config = dict(
    experts_per_token=4,
    moe_layers=[1, 2, 3, 4, 5, 6, 7, 8, 9, 10, 11, 12, 13, 14, 15, 16, 17, 18, 19],
    routed_scale=2.0,
    lr_router=0.0013,
    vocab_size=32768,
    tie_embeddings=False,
    optimizer='adamw',
    lr=0.00262,
    beta2=0.99,
    seq_len=256,
    dataset='wikipedia_en',
)
Below are experts of layer 13 (counted from 0) of a mixture-of-experts language model. Rows are named router (the router's row for the expert), down (a neuron's output weights, with its number) and show model dimensions 0-191. Each number is 500 + 50 x the weight over its row's rms, rounded and kept within 0 to 999. Numbers have three digits each.
Before each expert's rows: a language model's description of what the expert responds to; "raises" lists some tokens whose logits its average output raises strongly, later layers aside. This comes from a sample of Wikipedia text that the model never trained on.

# expert 42
What it handles: Second words of proper names for institutions and places, such as School, Council, Airport, Broadcasting, Railway, Avenue.
raises: "usc", "illion", "ured"
router:527458522568459472454419520557469446516419482501464486460492572495462410441459464513413447461429513437496522466484506460522393502532645520470472403453431481499448504526540540553441506507496546504422521387479516570495499498446553568557534501465391507436449434552497442464433501523468541502472569509506415486551564494494423507476464446503495502364539462440558557466462443519527518502484537470511484661540484557538508437474473467638600495397476444417471485452492495510514437480551519445519475444569448421441412452463525488405487529414512506563482500509487425462531519480404495460
down0:480404435472496509507532540561397506539568527503424452477530615493475593528511606475446534512469515550523540550489497556545409569582464541521464541522543415501399477584511439535491504515555566446482499618443418525519499547419512501466506491452576479472445502517580476557437523491446494552628500576535517525552438587551487519468465582521532537441567472496496547553588577542436630472479525540539457476553536565528576526555557578543600503555484533501459522525528490488417571547460461478603583545468495455527568483425492500504484532475498523568535512467427563442463468517544498442
down1:466438483392479557503457538490509441382471464503488581547467555603482453494488462582545485527602484503464503475468499545538598493484490486490492573521491379628449460518519440530496498512484505572591524459538482600444548406452544492410483531592577500555497503422554516530433554507540560502400489504556526515480492466473565571411459584497519445515469476529535539556503484517439510503467591473525431421510533559557521512469451530536627425505526499439519489479549458477395444543428468473568542418484491505564493470451508519393541530523562405494499434560501517435593536473529418491
down2:395559512547562460509522469466469576530464463583474412567573358443417452462471494471531485468517454460523491502523433405518476516447439571450575513481539577463487525509473457496484534492452438491533546539538553562486439507540502524518485402562460520433488443590487528520483523428427495483479550510476487514497530534468542392447469505511381569515540559453497461450537517508618369457527539535448482537528551467499610495492432422526439496510533569469471453398432392489577397495477449489516445532489472502481450493496507624531469404510474537489542500477576447618514424526536539516
down3:502468508462502529516528456485391484524417499445541521518472479505633507407516486506437497523524479464614488493483492603446612469487501527499498511463509476625558548386463495535557486462523556472492559419510524549529443403578507553593471525491538496494493486545524574429538527548518484440506391482514552542509429564542638407501469499554544464502546406422497496476388441377424569423519470513451518447549531583481515404431457493530528480466510463546493492519541610531542451477531522469532452508497540531544522473472547513512483463479413564486539450436447563544404580515467529448
down4:453541563475494485484493472453496462570436426462528576552457400548482448547496451460547439362581529535488540563505562406466522466526492530576408442545531422602520514555534531551457459541457481521502494562560473500485489472412479500466507543514424416455572546563419502459450589523473546457450514537580434540524515551573578529518509475486466475481527458474404449444508451546592503509490483468534473466472590468426503442558402557509529564510490383449451513494497551478474534482555477506467471480501444386435434432545502540483639537480451494599526452491527509539539463478642510521
down5:540524492513536496483534506443525465485499557477568509490546531516424396558471505420503508546542571513427576518561521481525576482566465498646479477550472530417407571493523387512469504518415513534439463501433516392461557426492501527521494626601482516558555405502480571480450475495557397520527561561465438573521446443525641514477493573521571361483452478573380448511457546492430487517541519483537539544474546467555485518585386435487549508514442555466431453521498401528423526564528450472498537520547552478496519531456477486519495470495420516528515520521503484494502458477470510425
down6:513532538514430490443524469526524557465504350455397529528523573461505532562478572431454485527557483522468428511542498495453511545512523469485540429489554467516443469545546508507500471509410539457599473504622475543496472484521460468509495564466492509578516406479546488367488535556517515546433460424520418481405538446509509525518518548492497601483514518570607629487468459502447607500557498537494452436531503516474505559504478526511419537519466527543480527505529351564493459498503448485527470508437538398554424469487539428432473484555547420464495471453598524525521525420431462666
down7:451483368558560531537535529529442548448551450594406455476501442548559510594478514541522467512434527594472520562451442464500467427440637448436427486444527517606506408490557520516460527496441515401425487548468513510536528462606535522543602485384546493534481490493466511518487459325535527473507418454534572472461492483466537497394516468529428475457466538461559500442472495498546484479496506621524447493523492385412587461507546524485478533464502446519519459516495493458561467497580464564536535579493471551506462471577532503472547509497536463462497508486405488478489422544487468421
down8:543435485523493471482597433515556341477529473445528517521530648469530507574518549540456477434471455505539458421464487460525480571497543467428517541556597471522568506444552472498478378510426450461373475508510534494489476430496579499515485463481483495472478476537441506445553470509481484552468516441538604432507565467453497479507564423483491532482434532490558465546417520413473494496549542491498574529477623464534475535508375513553562512610655497418491500499518574574446478541547474518490531539479498444503438516565508479453481532529467448428430449494445479358480490535513503561
down9:479533470542548526622529456477495554475511451578478457501505509511592509549441451475517495575532492544445518618518518390509499428577558426429540462481488529369418436478432461523500493563538459537397532478489575507524512474489509377482488536550542528537572447509506450501458523472575485509576439479532541482454529422593540547484487496492541412531488452632489436419525348562512510558507423529445493546531537461591422545533480511488555551509485432613458524473533548516523507406497540476523512483525552562535457525527550511507377515468474470488557561568501610429525496489492475458
down10:491502536477598590483498523484532548572438524432504586464404518520549425442539434498521523452394495520512505529528580464525476553549550502400515566580513570474517466450555441453555476542448598577406533467499534447479470551482396552534611522502552553441495463502458466552538506514485511417541516455623485563644501498491463511546554548552466453431531470459465533434557468437510556424424487527491519556504369562538501478534492492503494527450487473521487465556533466466507437568581567549477488479480429561464535467582557480470433544586538536601446496537440562521475494576461437545
down11:535468504547405545470424487485505571403633536571468456532494588551536535506522508434485508466454409464515500481542472505527500430524510451498424519559504366462447530479498413498502495523526507562544491530434479486501499505533546507574509515490455477503464412508551489530477509547527541551536557549515507550582438614440398490460500547575570498603476474545508501484530577568457707522436601471514485431517458464526531527563475459535623560526520458495464471534516630515436528561543481481543464492469566460559577449499494550481435503456388561493459458510489544476505560497523596507
down12:529458518506484502543519486557511517476495499525480514509555473428473523585519447398560454493446529543502543443415454534470463464527525435478547473476531560542588518406496507533537369510531573509470547534517439408481501454509579521501538490475478414534596451456342517602537557417514469616599489476441528447467512549478444514554504468434473512529481535464500460448539498453580442550478515491378509425446527440498501494540571464523492426418460537609472505589558478386531478396441506500522544472428562508528384587570557514470461503448452497408496456544458521487563454496522513480
down13:506476482518484552489496502508556576437420432436498528517526568483578547487558554473485430517553478516398543490489508464460538425539442486525460473573565465457500514485526465519459420616508557384470505588513492509529444496419456427486482520554473406471519415445514452528430457463489448580514544430411579453516520546405490515496489526538530513422435389513433463471451462456484511464554510462530476403441512435592428509548515449528499577495503507594594505525495475507473459542557602407485603480375457466537436423430607494463451484469504452498439512588464508472479528548505554567
down14:463455470430498451460490419501511599456538552527445475516539431579519474531631543519431544523529584476491542516513433469612472480450546423424504478493483428520569443458479625483567522495397470446501488455548543625488551387552500475536537448491491507511490468520493399464444517382490439537575508475524438525547435566502532551505501503518456541435545520495586495520496575499547404513555493496527413511457592474526576575536441566556483486518588530458445471554453395521523500497457447488509522507478517560442567490425502521512374492550433556474458458503435547518551432577481477462
down15:620477455499543525439579450517447444477479519548564592442508500473572533482499532461506524531514490479524427549493523426541538567533524534405554523451472484512454475424459482514525470537536619496483473408556524558472623513483591441603470542515476521451542452472507531600451500437457539554459367582657525474468526556502541371459532434529547476482578560519523565521461495504517465520407505547435468518469561547473450553396543545491513494504451474406499538596489461558480472550490527556446478574527543558515488439557509442429535497509476523505548585470519467454620472495454474500
down16:513592589541492453548448541460501361458452499461504548475428614468627382396420405541454486513476486442560490502517511499473449512481480491520429490599414451469461538558469500550511484528536620593514553534452573465487479501549514493489534485474498533576488494466484488476427447493445482483444505456531501488500487559522546540463530445484510485546473399574531500469544577483477494476490535506439610416419485548571551532575468553496512462496463527483572441507462610448472547477480551498550633524555487473446493506432427421471535477409543539433457549551481441496497581594510438533
down17:430597391484489425494509521440463447440486477519524601525455551448519500487536467483451550467471555502475516438491571413486512498437539418504393556382489532536531478526418452500509562575481470446559515549522552527566484523427563424465474591483435535458419456443555473497500487479524491458468469437473527451546496485437581571529551446432615495527433451504489456424456571494477601542538449507502511425490456505598537470512365558467554491542534546528528527537472531545437523521524499437548524578491554528553529413408574461579454492467491517464514469556500522413567394553492498601
down18:483382378487506566459605473419482462485595524464518531541481429495608413514515448505452509572490447558539470516481510497459523444418444556468448576575437482435552493538487481486597447525525535565581522511474463420455591490422425500438526524415507419518602500477521485461429482468521513452472502431564520472522457439491516591363496534532473501440522592474464507494465497421475539527483454538456590525588494486491514450558474406524464557486488495543543575575492470557549535504443575434498549510515555469512453475521472480397520595526561476591552462463480474571472452494497597489
down19:557527552513465475451522466481579402545430567433527450460524439512458487505554402482486432487404489505565645489450523500555571481486390548507481485493477505548600580566463491513469509470440500481516535459576505599462497499480466512494434480399567519518472509510544543531486423527490471421500482464488465518555536373476490471527476410482517474547485578397459471482577450495548592536453545532507542562507449437553468542557477507428437507436381446487461536465515540478400522540548499391470489475498496568535534569486461538528574488480470438599502454412423486576497495466548611416
down20:472408553586585488542544499544442500617505481494593590486548522552450481548483535518494533539459557507540531414499471472480468481444474506452467460517518525522575511513502561517502464454561378520502446555368466471706463471593456497551528447496504524593523550462557541526528535389509475518524473463542534463556566546489510559547641546490541559486509547511526445475479457503526526465504477530549588501446432468451573509474466367465511468500510550528521519482538536600424499517439438526469459557416502470514566530575409425514494538544484532416481524490529455579547491572487531451
down21:509583521508481473586542622426422515553512475462456471507484561448485406548513464448480545467576508563532539546523596548473520491432554523530475538521436541491473531445394541483575482537520457532576544503472498558477499492511415492402511565502522451468472519559603457520526526490466545526452502488412450528612403424482545551529557440532531554535501554433510471520494514459460479446464455483545540598461469478531556366494508564492508423574433405565508525407570580506465444571438457470502547522450585439465487446488444421563553479486503538610511482482534427605481584500538498460
down22:548612446511484477414568550471538515419558438501588458509471496476512502503502472509419453500475507495552492575511523409524397559421473587453489567578489494527532485542528524549563509486419483423437492510414477460485466474530551440566464437484476552525417488474528521550496489428426537499586439515529503523453529436525560413463517495390509505446473515542496495526482555584577546491513567476498470651528454452510367515465499427466510450411482588508597459524556509548558511503437438542469512486581492414487414530444498569468496528527452472534622465635459460532545522547533521456
down23:515446463472540549398497473488467515471475520484555467417489546630406534518539455457465438442500498431522456456399560470505482411538538431450601444558559655489556418567487491485564524453371546473530551541417476516486474488536532432542491557433513439444424467468445515478479520454516434563542582484465582514527500524451459588482534430461471630542493417533425419516527570453507444434506527464490570429448479493468420458476481457580478503564478513469516511614556513540497506460463494486510513444471490471519469516556550547476478445509544545497498495458466500613545454490520617459
down24:538450509395444470553400469461540550411495549458437525553545571531585506528507537593464490427453450491439573501488469500497501561531414527566569544530485489478530449370595575449542625562451551538441419503483527483514464439507463504505490527450421528603381488510461608586386437465503476423489549480459460565529496459611477513538511542527547536527579566549447574513504463419512511523507539505511483570505547541489542524544549495521442527512431521499546464483494490495482496416540472522422451457452468611539526486523433452538475478507543462449494534494565445539480497380545548571
down25:475547477497486587415462436494484472511493575480478486474474536529492480601525496512512451546574536460524495456468565481475403538477495520541410474449539362567526527395444520529523560499511542569455498518538520453530642458492552502521396491512519583459539503523468491476588547556516491408591501452376467438397582495552460485570494530494523394527500511483493538566400472468430535505485433509517510613570533480479501422430448506472456552522462549484620563429488545531454527548497633569530520530540436505505557528504528575482455521553412552483485480533559499471543584564555527504
down26:543452511493473618493508500497508494432510467469527518421454550474627458426487563526542524447514459488502488450536484468574447500545551433561378526527489435481485500458450526516510477487482536529467544490496483568567467514447458543499537523443512503529535531493584463492560553631496486478576462498576473501510492445481550486604483569531584470543473426468416481559529464486494595505437527465519464474432502609449530505447395485562529484429657421457454576629494641514509469535542528509511405431554490496376469589450500580474426490525472550578537502483507474480443545492502527549
down27:436494456542481404470453576544410458494458548580550517536435568479588462456458542423559520505506503513449494484473591465463464505528563455592415580513498455516494470563551482504424437506447610551483502544427540447568518449509486495534507490462492548415489518479463607544577588531513467515455530446532518547526537462509456531461576487497541419554488501489447438487530506469518583482525539584529526383599502494563453494514557521546592595529421549554500541492453510452411488504583612443457489512506503453549507458588446448475389481580602532577505552570532493455470564496526416484
down28:566565524552547420476472532596513503562494502572543456479536516525517477487503382442491569517408495443445438534501517503509497552528524495511478479465519489532487555606492437480500446466482450475449481455493467492523403538553517516542582481469558491456523485488426504482534605432465567506560544492460535515534584457446483426551442520482367603424574509474490435529491592546481448519424583569454522478534529454409626466486524432515460498469510474485499559450467471524548469397592497554422539485450592489440491440480488525411487561422523543555561428475546447648504472598509462561
down29:646532501546442533530516442451478635584502507518522464516454497534487522507522523514501534501428416579518444462552448533547536522510559472502463402510565537446474523443411554587522432474483407497479435488629506528503503541473445512445535419442561555549553451506432550513515470503577501503624493508470497446404506500546531554550569460422521477564439431472509482505547509517534465451608531548474509551557522516517465395476465537489500489483510621450544502414498542559524438521437545453498471443457458435478504528509452460417479502586591560460525577492489390590471504595511566541
down30:390436520474549535448445393502428487443420514516457457526538485558477410504416489485344534478494514464460606430502540486564533476483476577516415537491390559563514428382416485461531559506544495513485458430588536503500449554365553551412504505476622517506539538536496507531485432553553478536509587501510424526506438454541498517482509497503487490536580505551590528501490403407525437422538450504476634449547457462421491466534490484512450485583498469475436526494471506544480410524449530459530527436482502477531499452597475509499487474490555403533549507529501565518470522464458457481
down31:498527508494444618448476536518482460506551500470548423505487506447497538501510441538444427501531528495427502566509430466500396492511611438427465420513493543476507599407447608523477456484499573518493608562446501460416518474545460430558490467507529534445552564641540522468520458508479519524550589448496516515546484496453544534492577416531525485523549489477533478488519507575491548452489477557520509432515628503577531442442482572516457459545518558483536465566482513462444493523585439528467499598571445492413516477419478597532488564496566453516515534513590444604405567482632498463
down32:552574452490581580517525510489535520429532443498437472503545545444558439520508430479518592574534392511421483427438491533483507490540485485575513508485518490445547528520510496476525487486562483466481518538510454556580472447519482482462573482494522459422518523504559489497578453516603478488492456430496582519466572477522484498545529500494481499556531475444522478466543502475612446488550541452488486470491504544678495549484429564527492414621452509440459497451576518413551479502495543455402395512503437491420467552371598505613422566513487533417583570522504428493412518417471419548
down33:424577453463501582537461455522486478537525471541484577476517456489436466486560522532462422503534461579551491550490527461464426449505381537555549536503515550477536489496516379530488481513443419565648403516510516544520445528552526506453400509533593485482457556499463593548509421583499528491487466426494469481567532555505581458532500563454499542547523457534472555499517502475523580458409534543441472489423551391454540495441409484520516506526492497375431551507416527512514534590448503406512532487462529423567491545474616491522530412451366489455558454467495489546446510463578486454
down34:579500597499414515529523458498471586441513457544540435505531461463494471550490490451495416579530483459512484480516506510503448521551488495452463496453432510583470490573458396408464611521547573439460528466501481440440550593471456552713409483491454579518551532495542537511563479472432552534534494503556503466473444515515501406474491475557528451484432539452495571482535461518519517524486549527490550480555548525545494600550569509434495517521407438518397475484518411448601443535575456520476451537451538500422559536388476563443453509415527536538608523522526445494502476532434536549
down35:519548466475521505610408513473528605460502470519537513510450457515409585452566532596507520499466434447526511436527519424591476540506387628541660472521534547419581559483415517413504538566476497485455502492525487405458508477516507508543434434515491504508503533472459534563444394469386445548521461478421566509457546511485450480492506410506410504487421516442556538470536540479517491487463402481478507596567575510529558482476464510547415548565500474558517540517505539492482535508535512504463562519501499553419465462528578480518503507530544495513591457414522617624551466513464494486
down36:476453506388517526504591462429491519630473562548484433540509511400517493525520481503576575496528421529456538568497573483482506541529456460415403539541576502465537526459515573479506495469501511493569445413522474535509545435447461593486473492460535575535450491519531558459470340489560500476559462499557488585482510463451579569566571475538442495495518511517429475471523532497535615449498503484411557535497479587567597452574573479408607536617504450484525474574484612531572527474437495496498504514457531452515521587477470565490543487412521520463466430441478457445536450493501556513
down37:466477499371517551568499490486482489525511411511477435560565440513593450466493547455503481449669484448511503609494589416405502469460603428481453530497476540543576520482494543528476425473491499401558386555495529560521494451533503517500528546546480465495471568503483551519548568416521490492547448534540476509468477489527587471444485521530475522566504489509394492509534506545440626474520480513545413547528493520434573455519453502375550454444515488533555484557534503524472451601541417478501474505452521454595521489477433393523591545433535545517546521638460512480414484497494537514
down38:542513514453477492498430480534467540582414495514504492524444559507505438464615559480499405579472544446472473491498489492482475464411573535427612476448476532484429474431495465504443584529565407474501471454508492535602564495466430581449558456499491481461534506489522536444517506465489451495498549478486542454504542506502505513542427414424384525587623452480452519588413541426431395477492487578489482536474505423460561505490412487541500454573473510492560463488451451459506514529471523516516449592452621497463486550416486585461416466484511453577601600443498524559543420538467564547
down39:423482395450493482494515530556563625442554529568478541483539577510366565473559498509469512538547482472532507545525405456517595610504548597431584416533429627469488463515432468513497522466491481478517586607543458505467523431500529455505546507471494624458526453560436559478488568412488488439521508486491491417569517582537456551502508461601521495436523571524503432458487547502420553520498498459455504490430496407469565491490543519540482566486442532514523524478499535466514535490429511472451548541528534531503529527606554459506497564522414400420489432518612545466542475426525519489
down40:536555469614502535462442472489472448516504479490477524508520527467465557492471482508477497327594414512512545470518573564543537520441450428530521522580511475471605504476478561421482498386545517478348518479530559479581508516527486502526500524488460501425455492529590564488487411433624468457438574520507463547483578535491543504469514582408449445536533467551529511544468584584524549509583535526419488423514552471589544574439469527460469589551414561561523515498580558524453531503450413463434520428518468465470518469475486536482485558498576457470515480521471480617481590486515461470
down41:461440466493524504422551507500546415565537432456524479505497425502521434508607564493574504551511544616478541518464422587475578473584460454605396510500512450513558508516513498569562609439436535505440504525491482426525476533537502459463474484582537651483425549527555531545528511543502547514554399489589457480501452538475511438458425586597591420520571511491516506517507488524431569521552592492425459548585465512502435530452495573481592516416502548486463520591528509487531502524563487449544458460516481535461572499487505503535456470496483504526414482459380548440536529541549582508
down42:456518597468563535520515459460514558554397451509462481509516473470524537529561537401448457509377525549494514551532538434461622508524547476524512536477436588580451506452593536497487465509525516623466416566560494504528410417491545482503484495452502508535518581477523523491487577521491463509544496518592489471533545477537434429510422494427637447475489509479521545476569453541513570526400475488433546578561492471467402469519482487541624503491479500508467466502486361516508476481468438489483463504445491518508504418635619478560506445486504511504463621431507509548454610516521509450
down43:559498519558527470491569567511525485487432511556485467532450492506457521571494522547549449452382522494411530499436490472512511552503477413461585464477544574539549460506521575522532451538497578473541553595607441512428531461533491545454511472442500444491473443412505490483524444558525442518463579552521517441596453549479472509614520504509522567571481396479496536567509504396524489422500564467526520497488584471473534457423574430521437418470498471524514490595416449582380458527490567468544456453543475463588410477514543424488552625435582515472527478536499488482418560513472594431
down44:547417563535487517445484465421462452576544535480459539377480477435471558539442515550556445467371503521556429501500472492417603515527432482558539514519412507508486460466510542539578489605406526472445480462469564491533553497468573523473527530482479536500462521533595440441529548582471521488567546514537424543577492494467476408536504503428541533535492536453488540475417465607504567549554560514551515469471506491422603479621498418521541507469519465478518480502555600611489464523521540587520541400545419451483557484473538550503487569459526467581495583441554483554504516436549453583
down45:487459490611482546482558379365470342548504481525576517523483583456543503541586573549523470476497476454544506514452458494519477499584496440521342581494452468451505597532435429498522499450511450509527441512501523574493473488554443525528419503421451496550468491469615447447517549523476484473407459541588508515436524475456497440577499508494551503491504484470456538518475506525508515454442503481536560461492528557394500440457443486487476475524639489518513536508538649470454499530465487533589457470511450556487478494512500512467389452475501622511400513458391483492471496461461549499
down46:510513575524484487465558445482464512539492438503609534372556543522415448580445444518499519435476589470499558526486464510456595515438518546468536605544504503531525504540460573581507561442454515493580474518552491469477587507555489486467531523425433541472523561503556427597481430420510482559469461493435503442474469503537500468519568420472413444606541465598578425557534474522532413570446520489491476505493463449458447600452646543471461521560515528436447483473371474464532480508586526464524435465527519465551529581480476502549484423496479551585517439474461531504563466434553534447
down47:464469551535407515540528455489573474581483394460541530560561449498516413415549474482432531538396556569583533498474546531512444438566524548487518412508469506459445520548510565522558490469501503435462443416487509398576433471540549531454506430515460524607486509573502531440558557424466496513539539556480525547458509470452424413493490516574545483479444525516436566530578532475491592379461461494425572513460495459535543431509508364450514438405532482473487490531477510511614427459559554518449457565562558471483458569487540580512501499491423559530436452479460551501495529570551499421
down48:505520548508465484483484414573487487458616436463496424593596431493527409484496612452458536484514459477408531492444470505508486463527489533565457462491570534496435517457552460466509500543517600552506584474494452529566406512411450564447493553523464515541517530518517451504518607586428512441416352531542412534515508503494510424496487411490453582540558542596528538475546474517492541472486534558513535525519439422475528528500615547546478481484516539378566545481508556496453538561519531446440516506507534486482495492482541392439563436558476422477580476455415543514439556517445579435
down49:611461546508466437542491547490506508519519517494500474487504596509438499470527503400522482573602581460547499453438495597530524528500447603465538457490503599548462501499573459588535461461463536441452466543514371461512504540548471525500472425495521555473464518469393428589558456573428523532444520487481483416540435567490540526425486435497543511437554504464588570582523441521501500522454458499532447504468485398500508554581483460594491489552485499564592464526535539425492459448518536494451589504471409448508511561427503558584546536370624599533465507513529465501472458550556536486
down50:483426518508472571471519485479584454438463455511478378427471579568645540523518503491492495489436553551548432518552515526569489559513401502442387533526489310484505532539501504530479565553484508553501524519421504497458507482479504448499480572549407492421532369582517538518481525590452478475445497497487454546575562340522449504537548483473519480551467383445474530579442442482435594489427494539495574386544570598532497499522493524517556518501495512511472387479518507509486517536554518502484530444475447552468475421488501554466449564488530492494464541538516451506435458485503482508
down51:400444492478436586492440461492503574466501449511516526500495488499451455398545403522419484461564474478489573533494576477527413473612533442514556513479385429548476492446405550575431531527470486474507551471551460455482573545527525492470585444455381464498486476492592494531536544465495466431559523390513586546577445489584461478498537465498519426454475484482611530533466586637511465490491535509473526468497488481522532534533472563569489492462511451523515495447464443425452531400541496518559461496587448534489533511374538599505548566458492562546502572557464502492431508509547441594
down52:411459440508574510636488498530458505509448465519532607411475489490552515501499507514503517532519516546560540487442535528478497408503451410514414453482443570549454449548462501590572500504550408507539593416551573513561510496472500434460450534575424543538527543474583576514468494570485456535494404586474457517584509513383547462545475445521510554493481449510459401567474503467529514513465485639491551415481591480565498483499475534510476466560531489502458479462576560519409537450482402515446452517448548495600495452496488428546473506606460433485381541569473465489512511542473458568
down53:410495576541490475653367509465575399568459486466478484590424516584535533528442532597490473506519426579442512570526543489478531463491476553549388560518526373547488462560534442530473516502443548471500508496518530586473460527509627462468552462532504469418551445506519520432489589446491536522430431492453436461499521491549440507430548555482485555475528495554510522507466515454516528432446467390626508433496534473506409485497485464515406503422456522576455488375512527495514439534594493536522509533483523523503515418551449570486490545486484498554479527463500572440446550483556541488
down54:571444586478444506498513438489508480514617412444480436463522395496390457526505527575488452632478420567491432501528604568536535499515438518472528543550461556538524488511477545543507519493527479536442462487485432438582538530537518499551483416545516544544525601495575504428605533590496533463535487485568476534484401497500442548544520460473509467422499559488506459531472417488459540570599565503489492443426588548457509478446455509376477471513510466504403476556441374482460477429548447401475464544512483490460504491475588442457498560536429524477494564538477599492535503446529441548
down55:528545477482460454490506490436371641473528491522584414524540500421519545456424491493460539391398495474465516551549469500586471457439505540535533544405493564511449428457559432505538435578536538516579544443541572498587535472502501427544593498513407454561565483492556468512527450508587490486492515462508461482571563454406495534423592448512461519456519428540529475561540453487553498573473566539465527539455550513515521515510455478468430404559540518477483531401475441499561587524435499456586546500501517517504508518565494470513509517547387544496625461522476475579468442447533409464
down56:498435453531518520630563445595504501451525461442506482509417455493500470517502512503514466439491478519501551526543467558492466489488423460486459553417433465456416470498516460570473494503556537527487333523464506443519457516521534485379459540542492614456533428519595412451533514444473469569475467504483532479516599487482480481492502445493540435527575558577537456493508507508456584621480544464412534440513546550478359408555549508502493465529565468542499513545633458586418574475619441489443523507535524530534516488356446512473439445469501514572480552509461484574499506508512477502
down57:498512522473462533467398460427474506536509474590530570533409526525435493566499544425539479431474456552487437489501590478599551566617470442498376626548397592523480593472437467416555501476485586540499509507536460454568476513530498508489447537558496501518519506463568437402479444531441517479425474508503466527511500474562417398445498528491605543546472500439449443389493507519487585561475484557502593503459462527540419476481494584489466520540574422511544485458531584477417459527434461416535519394487488544550485465494466468525498496444410523501465479540480458419486472552506515550
down58:579499586552550536497553558493514421500487531503504509456518513475511529540592469404454548463512466447434461516467513454469505496461495558499504450498501423494613513504524501463504459452482517387465503518458476493522556467446562462595515480409429512414493545509589547467591406587504449481480483556567583504478557483417485418526550436504480438488419489513615436539425530459464457380512561481480537461574516493442541539564436482583391499491532538499473492535461439549420463588447432544569475492493528494473546478405485511473485458505407565532383609571576494549551536589490485476
down59:529421461433464480402560473473650392527484483501483527562473394462449535524563545549560504497537378492425479541482534461531493443517489487503565498510542584604510505562454526571595458536542549465509481483505531480529558542508569484441458526479643447508561566497460554561452526541523507511396497488524433563429469530546450455381435547481549481463614537479448496373557566567483506439464477581484563426497478513489532426492461477536488538531445440532454502503575493520504513523527511533549565573508516480541493460535560509581515432533508575496453476397432512480498572581492525448
down60:486501514522426525510528482458519452488521552504530536488445578505598492490462475485537496512448495466582516572474545573504509379545488456545319589490470403491452427530554545562460449410467448495570569435519556485428572520541481508390520430456552487543450448411496484487486501598542572520489506478556510527431476510531519515558503450490508424416434433475520534518566437537441553498505494560433508428495430597515476490492479470488559500414573444432524435487553658560536522629539436477586508562510400543531509473493501456512478541527503439514497513541531550477443545527436518529
down61:482496448485514576470575476464406450534523551517546497584474456415492490532466529487501565385392449507482528461463523499550447498482521546506442444519455451528502515516448501516474426489368446475468463523480495495434495463418444512475518458572481525503566449524442498497478479485545501462536598556563439436461543407570534500562466491508468570559503504433492424518506454557492422517418522376469546510529504507487477536445486459455504636482492548564545579411476428391586509424446448466506562501558537506493543570530414472485481434594567397550381567596573533510486476452561502475
down62:386449564517498553549516569451499543486497443534478490467471477434459596473408466506496465480518494548486531494553549445477561564550550556493500535546434469530469489559536496529485445540472505548470402469443436550485415500532490490632492496473500510623545583474467498465429547458456553528528558547528482585591595479527502433500539525526473554525568467485483555512553389530509576509566404571494465430455360541515507453583607410475421539453528376500507435448447475540457483466477499456417530444486431497457483501549526490556483456459534466539487594549539438526501506460461465373
down63:376472515513520448445443473469498588462497552592503449507422492580538459514508510461558440531571606467537504581514531499473509510525574447444604557464493483561467488557590568468475546468556478596502497464582590532407487450523491487550448547551487483500555449511565507534498550421425551495461477538464452484439428469468499480539389526475479555520518460464518568502491536499565428556505557514582488514487499384431539550561540523457566468453401583492412473504483554514549511456476532552450597517465540521491455468596480444427570516548562514535499499505574536380571581419413480526